From a checkpoint of a small mixture-of-experts model trained on Wikipedia.
Size: width 256, vocabulary 19498.
Experts: 80 experts in each of 3 layers, 320 SwiGLU neurons an expert, 2 picks a token, a softmax router.
Below are experts of layer 2 (counted from 0) of a mixture-of-experts language model. Rows are named router (the router's row for the expert), down (a neuron's output weights, with its number) and show model dimensions 0-127. Each number is 50 + 12 x the weight over its row's rms, rounded and kept within 0 to 99.
Before each expert's rows: "comes before" lists some tokens at least twice as common just after its tokens as in all text. This comes from a sample of Wikipedia text that the model never trained on. Tokens count by the router's weight.

# expert 60
comes before: "-", ", ", ". ", "ed ", ".", "e "
router:27 34 38 65 41 41 60 56 68 38 41 50 51 60 49 47 59 36 56 53 49 48 35 52 74 22 35 55 54 47 49 41 67 43 71 43 30 64 66 47 47 34 74 73 43 45 47 50 54 61 62 35 57 28 49 58 42 39 69 59 36 39 52 34 58 58 29 30 60 45 34 52 57 39 55 41 51 49 33 64 39 48 54 59 45 55 58 53 62 45 41 29 67 36 50 56 45 61 80 64 55 42 45 51 60 59 64 47 37 36 64 42 48 38 49 65 35 53 16 36 39 60 54 60 77 57 26 49
down0:31 31 48 43 56 43 71 56 54 41 50 60 69 59 47 49 44 57 39 60 54 43 42 59 51 37 39 52 55 57 49 36 29 43 29 47 47 79 60 38 20 63 72 55 47 52 58 55 37 74 50 40 33 65 45 38 55 48 33 52 29 66 52 33 51 11 68 25 76 34 46 66 74 54 66 57 52 55 67 65 31 44 61 39 44 45 55 46 49 35 40 61 46 41 48 51 67 53 59 52 56 55 60 55 48 47 27 53 57 66 46 41 36 51 46 44 58 64 64 34 53 59 67 50 42 41 31 43
down1:50 66 57 44 37 54 53 22 62 53 60 58 24 63 36 29 54 49 54 36 51 51 64 26 57 40 48 47 42 50 59 56 47 53 56 42 49 43 46 58 41 39 50 59 49 44 60 45 47 59 59 65 83 51 45 60 65 54 55 46 53 63 42 71 59 44 34 58 34 90 46 59 43 52 69 43 59 61 55 38 50 54 33 55 48 46 29 56 68 60 44 54 73 38 53 45 69 45 49 45 29 47 51 36 57 68 53 64 43 44 58 35 54 37 59 47 43 48 49 58 75 44 50 28 36 43 67 47
down2:51 51 40 33 29 48 49 62 57 44 46 53 43 48 73 48 42 47 68 79 58 48 73 56 53 46 44 49 44 58 10 43 54 45 55 48 50 47 59 59 69 62 40 56 32 41 55 46 44 47 80 63 46 64 24 45 28 68 37 53 77 35 61 55 51 60 69 49 34 67 58 54 61 29 58 45 56 54 36 56 40 35 40 62 41 34 35 50 51 30 59 55 34 44 45 36 67 35 39 48 34 44 46 59 50 39 54 36 54 34 35 44 70 51 40 43 47 40 48 29 60 41 58 32 48 41 55 32
down3:44 73 59 39 56 45 44 42 51 44 51 35 29 66 48 53 52 28 42 42 44 51 42 56 57 65 38 40 53 44 47 40 34 33 57 44 46 50 39 57 37 65 59 48 56 62 41 50 52 59 25 51 55 49 45 84 67 46 80 62 35 57 55 59 64 43 68 51 58 48 46 57 59 75 45 55 21 60 36 43 38 47 44 71 42 51 60 58 55 56 57 53 50 56 59 63 49 58 26 47 31 67 35 55 58 48 40 52 55 74 39 39 32 40 46 51 45 49 65 50 27 47 48 49 73 58 57 42
down4:48 49 48 35 63 43 50 84 56 57 47 50 47 48 36 43 33 65 40 63 58 39 50 68 58 51 63 69 79 59 57 58 31 27 46 45 52 60 51 30 69 53 60 46 56 36 41 39 56 43 55 76 34 62 39 41 73 40 51 37 50 38 52 45 49 33 54 41 43 58 78 33 35 51 54 60 54 42 35 63 66 59 49 39 53 45 39 38 41 57 38 43 39 29 77 40 50 34 53 65 39 65 59 58 42 45 53 48 39 48 61 61 71 53 20 52 66 58 47 33 47 68 26 59 24 58 44 47

# expert 79
comes before: "of ", "- ", "and ", "(", "is ", "was "
router:49 47 48 63 52 37 53 52 33 65 41 51 32 27 40 64 51 48 64 43 50 51 56 36 26 69 52 58 46 40 39 73 63 34 38 49 54 46 63 29 59 32 79 61 54 44 57 44 47 42 49 51 57 52 45 65 52 73 47 54 64 37 61 50 60 36 52 52 62 62 54 42 48 33 49 59 60 33 60 67 65 55 65 56 28 74 62 55 47 58 58 64 28 56 34 31 61 68 45 57 35 59 50 50 51 27 50 70 42 55 70 57 56 31 42 37 52 52 57 54 77 47 58 39 45 53 55 60
down0:50 49 68 51 43 45 53 52 50 37 42 71 48 56 45 42 66 50 56 33 30 62 71 28 35 51 49 57 52 56 54 42 41 45 54 48 42 71 46 25 61 39 41 54 65 57 35 45 59 49 38 55 47 34 57 59 41 47 53 45 33 36 59 62 46 27 52 64 36 24 50 59 59 36 45 33 60 57 43 43 30 60 60 60 70 40 67 51 53 51 46 58 60 55 37 65 57 55 70 56 47 51 35 50 52 56 60 32 39 59 45 39 36 56 67 49 44 55 58 50 62 31 48 50 56 55 68 49
down1:43 53 44 62 54 73 51 41 53 54 51 38 41 40 34 60 50 37 47 63 49 68 60 61 67 50 53 54 70 70 73 45 60 44 49 39 64 44 65 40 46 44 39 47 80 63 52 58 39 54 60 50 51 46 51 50 46 59 59 60 72 53 65 46 34 66 61 32 43 51 53 62 54 56 56 62 30 40 28 43 42 51 55 18 38 39 45 54 42 40 64 45 68 45 54 45 49 34 16 56 53 71 36 39 58 51 48 69 59 56 53 41 55 56 41 44 36 32 68 40 61 62 76 60 66 46 54 69
down2:63 43 50 66 59 55 40 58 23 62 45 35 53 61 31 39 57 49 69 47 57 30 55 34 59 50 40 76 65 70 27 36 48 53 53 25 55 51 48 54 21 50 55 65 45 62 37 40 48 39 48 53 66 76 47 39 54 59 68 40 51 35 42 50 50 39 49 40 53 48 49 68 47 66 64 55 60 35 47 33 36 55 73 45 73 39 33 29 45 46 58 56 45 59 41 61 48 59 44 38 43 43 67 40 65 46 48 55 32 46 49 43 56 56 48 42 61 60 42 79 35 48 49 54 55 48 35 51
down3:51 49 49 52 68 49 57 50 42 41 37 43 55 70 42 66 40 42 41 48 51 57 47 27 68 64 40 51 46 53 43 54 60 51 29 50 52 53 53 69 34 61 61 54 40 60 56 54 60 28 52 52 49 44 40 50 60 51 51 57 52 28 44 33 48 39 50 45 53 50 49 30 48 64 44 76 55 56 60 49 41 57 39 53 72 28 48 54 43 29 46 56 62 24 56 69 48 46 67 56 35 29 47 49 52 72 33 31 40 63 63 51 53 66 44 49 31 55 56 52 70 18 49 67 57 64 37 33
down4:75 67 49 57 55 52 56 60 40 52 55 45 43 41 54 72 44 33 59 46 49 37 44 38 56 78 55 46 58 50 66 50 58 51 32 60 41 48 44 61 41 66 47 49 48 60 31 52 41 53 57 21 43 36 45 52 65 77 48 44 47 55 30 30 75 44 70 37 73 46 50 69 55 49 39 56 21 65 72 45 65 68 26 64 38 59 43 47 44 45 61 49 56 49 45 49 66 34 48 76 30 28 58 60 28 63 25 74 44 36 57 32 58 62 70 48 39 61 52 48 54 37 45 18 58 51 31 65

# expert 72
comes before: "| ", "(", "- ", "was ", "is ", "am "
router:46 46 69 43 58 23 53 57 29 44 38 56 51 58 33 61 43 36 37 41 39 40 78 51 36 49 45 76 51 45 49 47 52 29 71 51 41 43 45 50 51 60 54 49 37 60 62 55 35 37 54 52 78 56 39 45 38 30 36 48 64 45 46 43 35 58 35 64 56 46 43 43 53 48 69 53 56 45 54 45 41 53 39 61 58 58 41 63 50 30 35 60 40 55 76 42 56 55 45 29 53 76 54 40 37 31 32 44 34 60 53 59 35 14 35 59 68 44 42 42 69 26 37 52 51 47 40 34
down0:63 52 46 31 42 48 34 57 38 42 49 56 53 36 52 57 70 69 49 61 44 41 44 59 54 63 51 75 59 13 57 60 24 58 64 68 42 54 48 36 33 48 45 44 65 52 61 65 36 44 61 50 54 55 37 48 52 48 63 61 53 49 48 39 62 55 52 59 43 69 58 49 40 74 47 70 39 51 47 65 49 41 31 64 52 49 28 55 62 69 62 41 33 48 34 31 60 55 53 80 46 45 69 51 55 49 65 52 62 42 38 56 48 63 53 50 56 51 61 48 56 28 33 47 44 58 50 73
down1:50 33 67 70 59 52 61 40 68 50 35 60 55 65 50 60 28 29 48 65 65 48 66 62 56 46 46 62 57 46 50 75 43 66 56 55 56 36 48 36 49 58 56 63 47 34 57 63 48 61 33 61 59 43 61 64 53 47 54 63 40 41 62 49 54 36 68 56 41 83 71 52 22 43 55 53 41 54 38 53 59 39 41 56 48 45 53 36 26 46 43 45 44 68 48 56 50 46 55 57 50 55 43 49 39 44 43 56 53 61 52 51 46 47 37 54 52 54 55 69 44 42 31 50 66 58 62 55
down2:56 45 45 46 69 44 67 46 39 38 54 67 66 27 46 66 58 51 34 43 54 57 41 41 44 52 58 61 76 64 38 63 59 58 48 45 59 43 42 70 65 52 41 51 55 48 45 41 29 60 46 53 37 61 47 48 44 41 37 48 59 32 29 38 40 54 51 53 48 39 48 50 59 48 69 75 53 68 75 55 47 40 73 69 57 40 68 84 72 51 40 76 65 55 47 35 34 58 42 70 60 39 45 18 64 57 43 68 49 49 51 60 58 58 44 64 35 25 36 42 49 35 63 45 66 44 49 34
down3:37 65 68 49 51 54 81 28 54 40 54 59 21 61 75 58 48 56 65 51 41 70 30 45 50 55 43 41 71 45 54 54 39 55 28 43 64 63 50 65 48 49 31 25 62 81 36 61 41 50 48 62 64 75 36 39 51 55 52 54 70 46 70 54 31 59 40 43 25 46 55 48 53 50 61 27 54 40 09 34 38 60 43 37 28 45 41 47 62 40 49 56 46 57 26 63 49 52 60 60 33 41 49 59 44 65 45 46 54 61 42 62 73 51 54 54 44 50 48 68 41 43 48 71 47 65 56 51
down4:46 67 42 44 36 53 50 54 50 52 22 27 48 49 49 54 60 57 44 46 50 65 53 42 51 47 43 47 74 35 65 56 56 47 55 37 52 54 34 37 56 43 45 69 49 45 45 33 49 66 64 48 76 61 59 56 44 43 46 64 59 57 49 40 52 42 57 60 58 63 36 66 41 63 61 76 47 28 62 72 42 70 30 35 57 62 49 60 61 44 41 61 38 69 51 36 32 43 52 45 58 56 32 53 28 51 62 52 46 38 58 64 52 59 52 54 68 51 46 31 45 56 38 57 62 54 61 48

# expert 22
comes before: "| ", "The ", "\"", "office ", "U", "A "
router:64 17 59 34 41 19 60 88 23 82 63 69 32 42 65 63 43 47 49 43 37 49 33 55 41 26 30 64 42 66 54 43 39 49 42 53 53 53 46 35 35 44 58 50 50 31 47 58 40 35 72 40 44 47 35 37 63 54 47 52 47 39 32 31 56 41 58 39 33 55 57 40 56 48 70 48 51 47 38 44 26 34 38 57 36 47 53 49 57 55 37 40 46 55 65 40 46 36 83 63 35 61 64 78 51 28 60 58 53 38 43 51 43 31 35 47 53 49 33 40 59 59 47 67 52 46 42 38
down3:48 60 60 63 59 68 43 32 61 18 41 51 44 67 47 46 63 51 76 64 39 65 48 21 44 44 56 37 54 30 44 64 37 45 65 28 62 34 57 61 47 61 60 46 75 70 64 63 55 28 67 45 46 37 42 33 51 55 36 44 75 57 61 37 45 40 50 44 64 52 24 41 39 74 41 41 55 33 43 45 41 60 60 47 30 34 47 45 36 52 47 48 64 61 60 59 57 51 41 55 63 37 50 62 55 28 53 61 64 51 42 36 61 66 41 43 69 55 65 41 57 54 57 73 55 64 63 66
down4:52 88 48 53 36 54 62 41 60 34 46 40 65 56 36 65 60 60 59 43 56 44 45 34 39 56 63 60 67 61 58 65 38 07 47 47 35 45 37 62 48 53 51 53 58 53 47 28 22 53 36 44 52 64 55 42 42 56 34 50 46 48 38 67 72 56 68 55 62 55 50 65 27 51 48 47 49 43 54 48 61 47 46 33 55 42 54 35 56 55 61 54 37 37 37 54 51 38 15 60 57 68 39 31 50 40 63 56 51 49 29 36 35 74 36 74 65 70 43 52 46 66 38 53 46 45 57 37
down5:63 57 41 32 43 58 33 80 53 50 40 09 53 47 37 49 36 53 57 49 46 47 47 51 62 46 42 41 32 37 66 61 35 52 48 43 52 70 45 63 58 56 47 30 52 64 56 25 54 45 44 50 38 33 51 61 57 46 66 60 51 37 37 64 48 45 39 78 68 34 34 53 57 50 60 44 50 38 51 63 59 54 41 68 40 35 19 58 61 60 63 50 56 54 64 57 41 40 52 45 25 58 39 67 42 41 30 60 54 63 50 71 54 58 35 42 53 60 59 65 51 33 50 45 56 37 53 58
down6:47 46 52 44 72 40 38 52 41 56 47 45 36 63 27 84 46 58 54 56 45 69 71 58 53 35 42 41 46 59 36 54 51 55 26 54 51 47 46 44 63 30 56 51 84 47 53 38 61 45 71 55 55 42 78 46 33 71 65 61 43 53 41 26 50 44 53 44 51 41 36 56 69 50 53 31 48 45 65 45 68 42 41 60 56 41 38 43 41 48 69 53 46 23 52 51 45 46 57 59 49 71 42 55 49 47 40 50 52 59 37 45 66 65 22 51 47 71 50 37 27 35 53 55 33 62 52 71
down7:55 39 43 33 59 43 57 50 43 40 39 63 62 49 52 51 75 54 54 34 62 41 60 46 48 70 40 38 52 56 57 43 55 32 57 16 65 36 47 43 46 48 41 39 39 68 56 44 45 52 41 49 51 33 45 30 57 41 48 48 40 64 60 62 26 40 44 38 53 73 47 37 54 30 36 54 46 53 64 57 31 64 46 57 20 44 51 76 59 59 31 72 54 48 26 40 37 62 56 43 36 55 57 53 40 65 58 59 29 50 61 66 45 36 54 26 62 49 52 42 52 46 42 52 59 48 44 40

# expert 18
comes before: "(", "| ", "de ", "and ", "=", "la "
router:55 42 53 36 51 49 56 30 40 63 29 65 42 42 51 33 40 42 45 52 49 44 57 50 50 62 38 41 59 43 49 34 48 40 63 46 59 59 40 31 46 48 41 54 67 67 71 42 44 41 37 40 54 28 35 55 52 34 48 44 53 53 65 66 43 33 49 72 43 58 52 55 35 43 36 26 53 58 69 62 59 61 67 56 47 57 61 67 45 43 46 59 39 47 34 68 68 61 41 43 32 56 63 38 38 35 48 60 44 50 49 54 61 80 45 65 38 57 53 60 63 61 53 53 35 40 34 48
down0:79 61 55 39 55 37 41 52 52 61 24 61 51 35 62 33 46 55 49 41 50 48 45 33 52 58 46 61 57 64 44 49 42 66 51 45 56 60 46 66 34 65 65 20 55 63 60 47 42 49 62 50 47 60 56 47 66 42 37 49 62 46 62 39 47 47 32 53 34 43 39 53 55 42 50 55 49 50 44 33 43 52 27 53 61 78 46 56 53 62 55 35 43 25 58 38 62 29 50 56 68 60 59 39 39 56 49 48 38 46 54 55 47 48 60 46 51 54 33 46 43 26 53 39 86 61 52 61
down1:33 52 56 45 24 57 41 50 54 56 33 63 61 46 41 67 61 57 63 56 41 59 69 38 44 42 76 54 28 57 57 72 37 59 59 61 59 48 68 68 62 43 62 52 46 66 27 41 49 64 57 41 49 44 47 22 37 88 41 40 36 41 28 46 50 47 47 43 67 46 30 63 55 83 54 56 52 43 37 40 63 63 46 37 37 65 45 51 31 38 40 26 61 36 51 57 35 44 51 45 79 70 36 62 56 53 62 37 45 37 46 47 37 60 42 46 38 50 31 75 55 49 44 37 34 37 31 21
down2:42 25 42 39 60 46 60 58 34 50 47 65 67 44 72 73 40 33 48 57 52 43 31 47 49 49 50 37 48 56 50 60 61 51 61 52 60 40 80 53 57 49 32 67 50 38 40 47 40 49 50 63 48 55 62 56 66 52 56 38 41 57 39 61 62 48 44 35 56 45 35 56 65 47 65 55 36 34 50 58 67 40 39 31 61 61 38 61 38 62 41 63 70 58 49 52 53 56 63 60 49 60 57 46 64 43 45 60 74 28 56 72 70 45 48 53 58 42 52 60 45 33 57 51 31 43 35 43
down3:46 44 68 36 56 55 53 49 60 47 53 29 66 50 26 76 43 49 47 59 44 55 54 54 32 32 65 52 30 66 58 42 57 43 63 45 57 58 43 67 34 54 63 28 47 47 28 23 51 50 55 48 60 46 55 39 68 47 41 60 50 49 40 60 55 64 43 52 48 54 27 65 80 56 65 43 63 54 63 47 49 80 47 78 51 49 37 58 52 56 63 46 76 34 36 79 66 63 45 51 56 53 45 25 36 47 47 47 61 39 52 64 77 33 60 52 39 47 44 48 50 43 45 19 45 56 51 60
down4:66 33 53 28 37 20 57 62 45 69 48 51 43 50 53 27 52 43 47 36 55 70 39 52 41 49 34 50 45 38 52 64 53 45 65 39 43 46 48 42 51 47 35 67 62 25 64 48 43 54 47 37 41 47 50 64 41 42 57 57 56 48 64 45 31 49 40 69 44 52 65 41 28 50 55 47 38 52 37 52 45 48 62 51 49 53 66 56 47 51 51 55 44 41 34 50 62 36 54 55 26 42 43 66 50 18 25 57 45 46 60 49 57 49 48 37 72 52 46 36 60 64 57 48 46 26 42 74

# expert 44
comes before: "\n", "\n\n", "==", "The ", "s ", "See "
router:36 47 68 24 46 44 82 74 37 64 60 62 50 45 58 60 58 40 44 39 45 69 63 40 43 57 38 57 44 50 57 66 44 34 56 68 64 54 44 32 55 58 45 47 56 63 33 48 33 29 48 60 51 43 52 48 58 36 59 29 36 37 58 33 65 32 51 33 42 40 70 37 47 72 62 59 43 70 42 56 60 46 48 36 51 41 66 32 42 62 44 63 45 42 73 62 54 49 54 65 65 45 55 57 66 25 63 48 70 41 48 48 41 47 49 78 61 49 46 53 28 34 47 55 63 42 36 55
down3:57 50 54 50 39 41 31 47 57 40 41 33 54 49 71 47 47 48 48 32 57 60 93 53 55 59 58 51 54 46 38 63 78 62 52 48 52 13 43 38 29 57 54 66 49 61 66 54 59 68 53 78 70 72 60 38 43 49 53 52 46 47 66 53 62 53 46 70 39 53 67 52 43 79 40 54 49 60 62 67 47 35 44 52 61 48 59 42 57 60 50 38 63 47 39 30 63 46 74 49 57 59 62 60 45 52 60 61 39 44 71 58 48 37 32 46 49 37 52 52 64 54 68 39 43 51 58 55
down4:46 53 61 78 35 34 22 71 53 58 63 24 40 49 53 41 48 56 59 44 29 40 61 53 53 48 59 44 49 59 53 47 56 47 42 46 55 53 39 28 51 17 46 47 41 58 37 47 60 63 60 57 52 54 51 55 47 47 53 63 49 60 63 40 46 39 43 23 56 55 39 63 56 48 54 63 43 57 39 46 68 74 37 42 47 51 54 28 64 52 60 46 42 34 45 17 26 37 48 64 26 48 51 52 23 26 29 25 65 57 52 42 56 56 46 54 48 58 44 42 50 44 37 34 54 69 60 46
down5:48 62 72 82 63 60 51 43 60 44 49 54 31 70 60 55 44 63 57 55 48 44 25 61 69 52 34 86 35 52 55 63 43 40 61 55 50 34 70 58 51 44 61 35 56 29 53 58 34 26 42 56 43 41 60 45 42 60 45 75 43 28 61 44 65 28 33 49 53 48 57 47 34 67 50 39 50 53 60 74 36 50 63 43 51 46 42 32 37 36 50 24 34 44 58 64 57 33 34 48 52 25 58 44 45 39 61 65 32 38 66 30 51 57 43 48 45 44 44 61 56 67 63 61 56 48 36 34
down6:62 56 53 69 51 53 59 45 46 23 56 73 47 52 70 34 40 39 58 40 47 64 63 47 62 39 55 68 55 56 51 47 59 34 49 40 53 37 48 30 44 67 46 34 53 48 50 32 58 33 72 24 44 46 50 46 38 71 27 42 58 59 59 47 59 56 22 40 49 68 52 25 39 38 34 47 70 32 51 46 54 61 49 46 45 58 54 55 51 59 47 72 70 49 42 41 60 57 57 67 66 35 60 44 81 56 66 37 46 51 47 53 66 66 29 47 28 58 57 57 61 49 64 47 42 70 56 55
down7:52 44 23 55 61 43 66 41 48 51 43 53 80 52 48 62 71 47 56 42 55 60 52 39 50 61 68 36 73 66 47 44 49 49 43 77 61 79 46 65 76 69 52 34 59 51 48 50 53 59 59 41 63 43 63 57 40 77 75 58 55 51 43 63 51 42 59 71 49 61 50 48 47 45 30 35 50 51 48 42 48 62 48 39 60 57 29 60 64 45 63 52 65 52 69 45 53 36 36 52 58 36 35 61 56 54 45 70 51 55 62 50 64 27 33 33 42 35 61 42 47 37 48 42 60 54 58 44

# expert 13
comes before: "(", "| ", "of ", "in ", "and ", "for "
router:72 61 46 33 47 56 59 45 50 52 31 33 69 51 60 60 38 66 38 47 45 45 57 31 58 51 43 44 57 69 35 40 60 43 47 59 36 57 51 42 62 67 39 74 68 53 66 61 57 53 36 36 51 45 41 47 52 43 61 50 56 56 53 57 59 55 58 78 67 42 44 70 37 73 43 29 42 42 56 41 35 51 31 48 50 44 47 51 51 50 51 74 59 50 26 50 53 46 27 49 68 76 50 32 48 37 52 38 58 82 38 45 52 52 41 73 37 46 38 67 52 41 47 30 52 72 52 28
down0:52 36 58 43 35 68 62 34 53 34 54 76 80 59 45 50 46 49 34 20 30 48 61 31 51 47 69 52 44 70 72 65 42 68 56 38 59 57 52 50 39 36 39 37 70 45 40 64 57 55 44 61 47 41 50 77 71 55 70 55 45 61 55 44 67 44 57 41 49 48 46 55 36 34 54 62 56 52 74 35 61 44 49 47 39 66 73 53 37 52 51 62 43 58 59 48 61 48 61 35 28 49 51 52 38 47 41 35 49 55 56 40 60 48 64 62 45 47 36 38 42 60 77 57 56 68 49 59
down1:57 38 32 54 48 35 45 61 26 50 57 65 54 47 60 53 56 49 55 54 52 80 40 37 55 46 59 49 36 67 41 50 54 46 28 46 36 64 60 58 34 42 50 42 62 58 39 29 49 51 48 22 75 46 65 45 42 61 57 45 35 50 63 55 88 23 61 36 39 35 65 51 58 38 50 44 49 45 52 55 42 35 44 41 73 56 43 61 38 57 72 57 53 56 60 55 49 39 40 45 26 48 58 49 60 51 43 57 56 44 56 44 40 59 54 54 58 56 60 52 27 48 45 58 44 66 67 48
down2:33 44 50 50 63 45 54 58 37 52 57 40 53 35 50 51 66 50 57 31 50 64 26 57 46 52 69 51 64 57 47 46 47 69 31 44 64 40 34 86 31 42 49 77 63 74 58 48 46 50 41 31 38 52 53 48 46 37 54 51 49 53 60 45 36 71 40 48 49 36 66 82 51 33 38 71 46 46 69 53 65 36 50 47 37 64 49 35 57 54 52 54 45 47 49 53 57 50 60 50 48 63 43 59 40 79 48 42 31 60 72 62 50 43 72 49 37 62 53 36 46 73 59 45 61 54 56 73
down3:44 55 49 40 41 56 48 74 55 41 33 53 59 46 68 13 50 69 44 44 60 36 50 59 49 37 52 40 47 78 57 43 65 47 54 76 30 49 28 45 61 62 37 49 29 35 32 52 52 41 32 41 53 64 28 68 46 56 45 40 36 36 69 47 53 48 46 58 39 33 44 48 62 75 43 57 60 52 48 48 59 66 69 54 61 55 46 45 64 51 53 49 46 54 69 48 54 61 44 65 58 56 69 52 65 89 73 66 69 39 49 58 49 34 44 46 50 68 30 73 52 55 59 44 52 58 40 34
down4:53 48 40 36 37 39 44 65 60 71 57 46 62 42 49 51 48 71 35 58 52 35 56 66 52 63 32 52 72 53 53 48 48 67 77 47 61 60 39 45 54 55 55 62 36 48 67 46 43 56 43 69 60 56 49 56 47 45 61 56 39 49 30 47 48 42 45 60 57 59 45 56 61 56 34 40 31 53 67 33 57 57 53 58 42 49 46 32 24 47 44 51 39 57 22 32 60 68 41 57 70 36 46 63 55 67 68 53 60 54 30 75 53 32 44 64 48 56 37 54 55 70 61 70 67 53 29 34

# expert 23
comes before: ", ", ". ", ".", "-", "^{", "a"
router:47 53 55 63 42 60 46 65 76 45 62 34 29 36 55 58 57 68 58 25 61 78 43 45 59 34 67 57 35 40 70 43 51 48 52 64 72 68 52 43 59 81 41 56 53 45 33 70 42 49 39 35 53 40 47 51 55 50 49 26 31 37 46 15 54 39 45 35 60 59 55 73 71 59 47 33 51 54 60 42 47 52 47 59 41 40 57 62 38 33 67 48 73 61 64 45 48 31 48 57 63 42 62 45 54 78 52 46 44 52 46 39 58 46 53 32 50 60 62 66 31 47 57 48 62 33 41 54
down0:64 41 50 58 67 40 41 59 37 55 52 23 37 47 61 37 46 54 51 47 35 36 58 40 50 42 36 51 58 50 52 58 39 39 30 65 47 42 31 60 53 63 77 52 79 64 68 40 51 51 73 30 60 58 45 51 62 46 43 66 65 55 54 24 42 47 48 37 40 40 30 44 41 38 38 58 44 49 55 65 44 50 59 50 61 36 84 54 56 42 64 54 63 53 74 49 42 57 67 49 42 16 26 47 58 74 56 74 37 58 61 52 40 50 39 44 59 54 61 48 36 37 52 57 59 50 67 47
down1:37 48 49 59 44 44 63 57 45 41 69 43 53 62 65 66 45 38 57 39 55 51 35 36 64 37 51 42 58 68 33 35 54 50 49 66 45 68 53 60 33 45 70 58 49 38 14 73 40 58 51 49 47 64 52 33 49 71 77 54 67 71 37 48 35 54 42 72 61 71 48 49 49 65 54 41 48 47 52 57 55 45 63 41 34 62 56 55 41 31 35 69 67 46 59 58 54 71 61 40 33 44 49 61 50 54 58 48 37 41 36 27 46 42 58 40 51 50 60 49 43 40 64 46 31 76 39 62
down2:38 48 39 51 42 32 67 49 41 52 37 53 37 64 56 60 69 43 48 43 53 18 50 40 58 39 53 44 39 56 38 61 59 36 46 53 32 51 47 46 41 48 59 55 47 51 48 49 78 49 62 45 61 67 66 42 77 35 42 04 50 45 44 67 48 56 65 33 51 34 40 49 69 60 56 42 37 48 34 59 63 50 32 57 46 43 45 53 68 52 37 36 50 55 30 42 49 50 47 72 27 23 55 56 48 60 40 48 76 34 54 39 36 62 57 42 48 64 62 51 44 57 32 51 50 66 57 51
down3:54 65 40 54 41 40 44 51 56 50 27 40 63 62 52 41 70 60 46 75 57 51 18 56 45 57 33 33 53 43 46 37 68 49 36 61 53 41 40 61 46 43 44 66 42 39 53 49 60 42 67 62 70 50 65 55 49 51 47 40 55 53 36 49 52 44 32 44 91 23 45 41 85 53 46 50 43 27 58 65 45 55 44 59 63 58 59 38 55 45 49 37 60 51 64 49 60 61 61 45 38 65 48 42 29 28 61 56 60 52 40 48 51 76 51 31 75 38 50 48 58 47 62 48 27 55 66 62
down4:57 51 59 47 61 32 33 66 47 37 79 60 60 32 60 44 49 52 38 31 57 59 59 65 48 47 47 16 39 52 44 37 45 63 56 69 60 58 52 61 37 50 31 44 27 38 50 78 66 54 63 40 39 41 57 53 48 46 44 57 71 66 44 48 50 45 37 76 43 46 42 56 21 56 54 38 40 66 58 52 41 47 63 59 46 30 33 52 51 41 25 61 59 51 49 80 48 63 59 49 59 55 62 58 58 40 48 61 36 55 40 65 68 47 48 58 38 60 57 40 56 36 48 43 38 32 67 67

# expert 1
comes before: "| ", "League ", "States ", "|", "States", "("
router:68 24 45 60 58 50 47 42 34 38 56 53 48 46 53 56 25 63 47 43 56 43 28 38 62 65 42 52 58 74 52 46 47 55 36 58 24 43 33 35 26 39 78 71 37 55 69 35 34 61 48 51 68 74 39 49 43 39 47 56 36 56 57 43 47 64 36 62 54 61 51 58 46 53 68 53 49 54 38 62 38 49 49 42 52 45 50 47 53 52 44 60 55 37 71 42 43 69 56 67 58 55 61 52 54 34 60 46 39 54 36 47 33 56 52 65 30 63 48 54 49 49 45 48 67 82 64 47
down3:55 66 66 61 57 58 45 56 35 55 34 66 50 53 59 69 46 57 54 33 33 42 63 50 49 39 47 46 36 47 59 49 54 52 68 49 48 31 29 64 61 54 41 40 58 51 46 31 48 73 56 27 38 60 48 58 46 67 50 65 47 49 50 54 43 63 39 29 53 32 54 24 46 75 42 47 51 43 52 24 60 80 65 66 68 61 45 55 58 39 39 52 61 57 39 54 47 40 67 39 45 46 53 36 49 51 84 32 58 63 34 49 54 38 51 52 51 61 37 52 31 59 61 56 60 48 60 72
down4:40 57 51 70 44 61 56 57 57 45 57 28 62 42 61 74 30 37 52 57 56 56 42 44 41 38 60 24 45 48 44 40 64 43 76 67 69 52 45 56 60 42 41 46 46 67 59 57 37 38 46 64 42 44 53 51 52 41 40 38 59 53 48 56 48 49 33 33 48 65 45 69 50 44 31 68 49 40 39 29 47 52 72 45 36 55 61 50 40 47 54 37 76 43 53 80 57 60 47 36 49 64 33 42 63 50 43 42 47 45 42 65 46 57 61 79 33 45 54 51 37 43 44 39 30 62 51 41
down5:37 56 49 44 43 49 48 40 52 47 44 47 56 43 64 46 52 53 28 64 50 62 37 41 40 50 47 50 28 26 62 63 56 52 75 38 62 43 67 41 50 38 36 63 48 69 59 43 27 48 44 64 53 33 70 33 74 48 44 63 63 47 44 41 41 35 44 62 39 49 58 46 49 44 53 58 61 46 44 40 52 44 36 61 51 62 33 52 45 65 49 54 49 63 47 65 44 46 37 51 52 63 52 46 39 52 31 40 64 74 49 39 70 25 65 58 47 33 26 39 26 59 40 46 64 55 63 34
down6:67 56 64 62 46 62 47 48 53 42 55 31 41 39 60 46 24 42 82 61 46 79 72 35 63 49 44 43 57 52 54 40 32 55 71 37 48 49 55 54 56 63 46 28 54 44 60 53 48 47 56 58 49 58 48 43 56 26 55 60 48 47 58 64 34 40 56 38 59 52 45 57 50 15 50 51 64 47 50 44 47 55 48 37 50 36 27 34 55 56 42 39 52 48 69 29 67 47 51 22 35 42 38 46 58 55 36 63 55 51 49 51 65 34 41 64 62 44 38 36 42 61 24 40 35 63 46 54
down7:46 43 42 40 61 54 40 46 44 58 59 64 52 43 34 61 49 29 36 61 22 46 46 69 46 53 61 44 63 54 45 69 51 34 44 43 48 49 39 47 74 33 42 53 64 49 47 64 58 39 43 61 43 32 47 63 61 44 28 36 59 68 47 59 28 30 65 34 64 52 60 73 72 50 40 61 43 41 74 49 30 63 63 58 53 64 48 39 60 46 49 60 56 52 64 66 53 30 43 23 39 55 31 63 59 44 58 61 43 58 38 40 35 45 56 15 52 53 63 60 75 62 46 45 48 58 43 49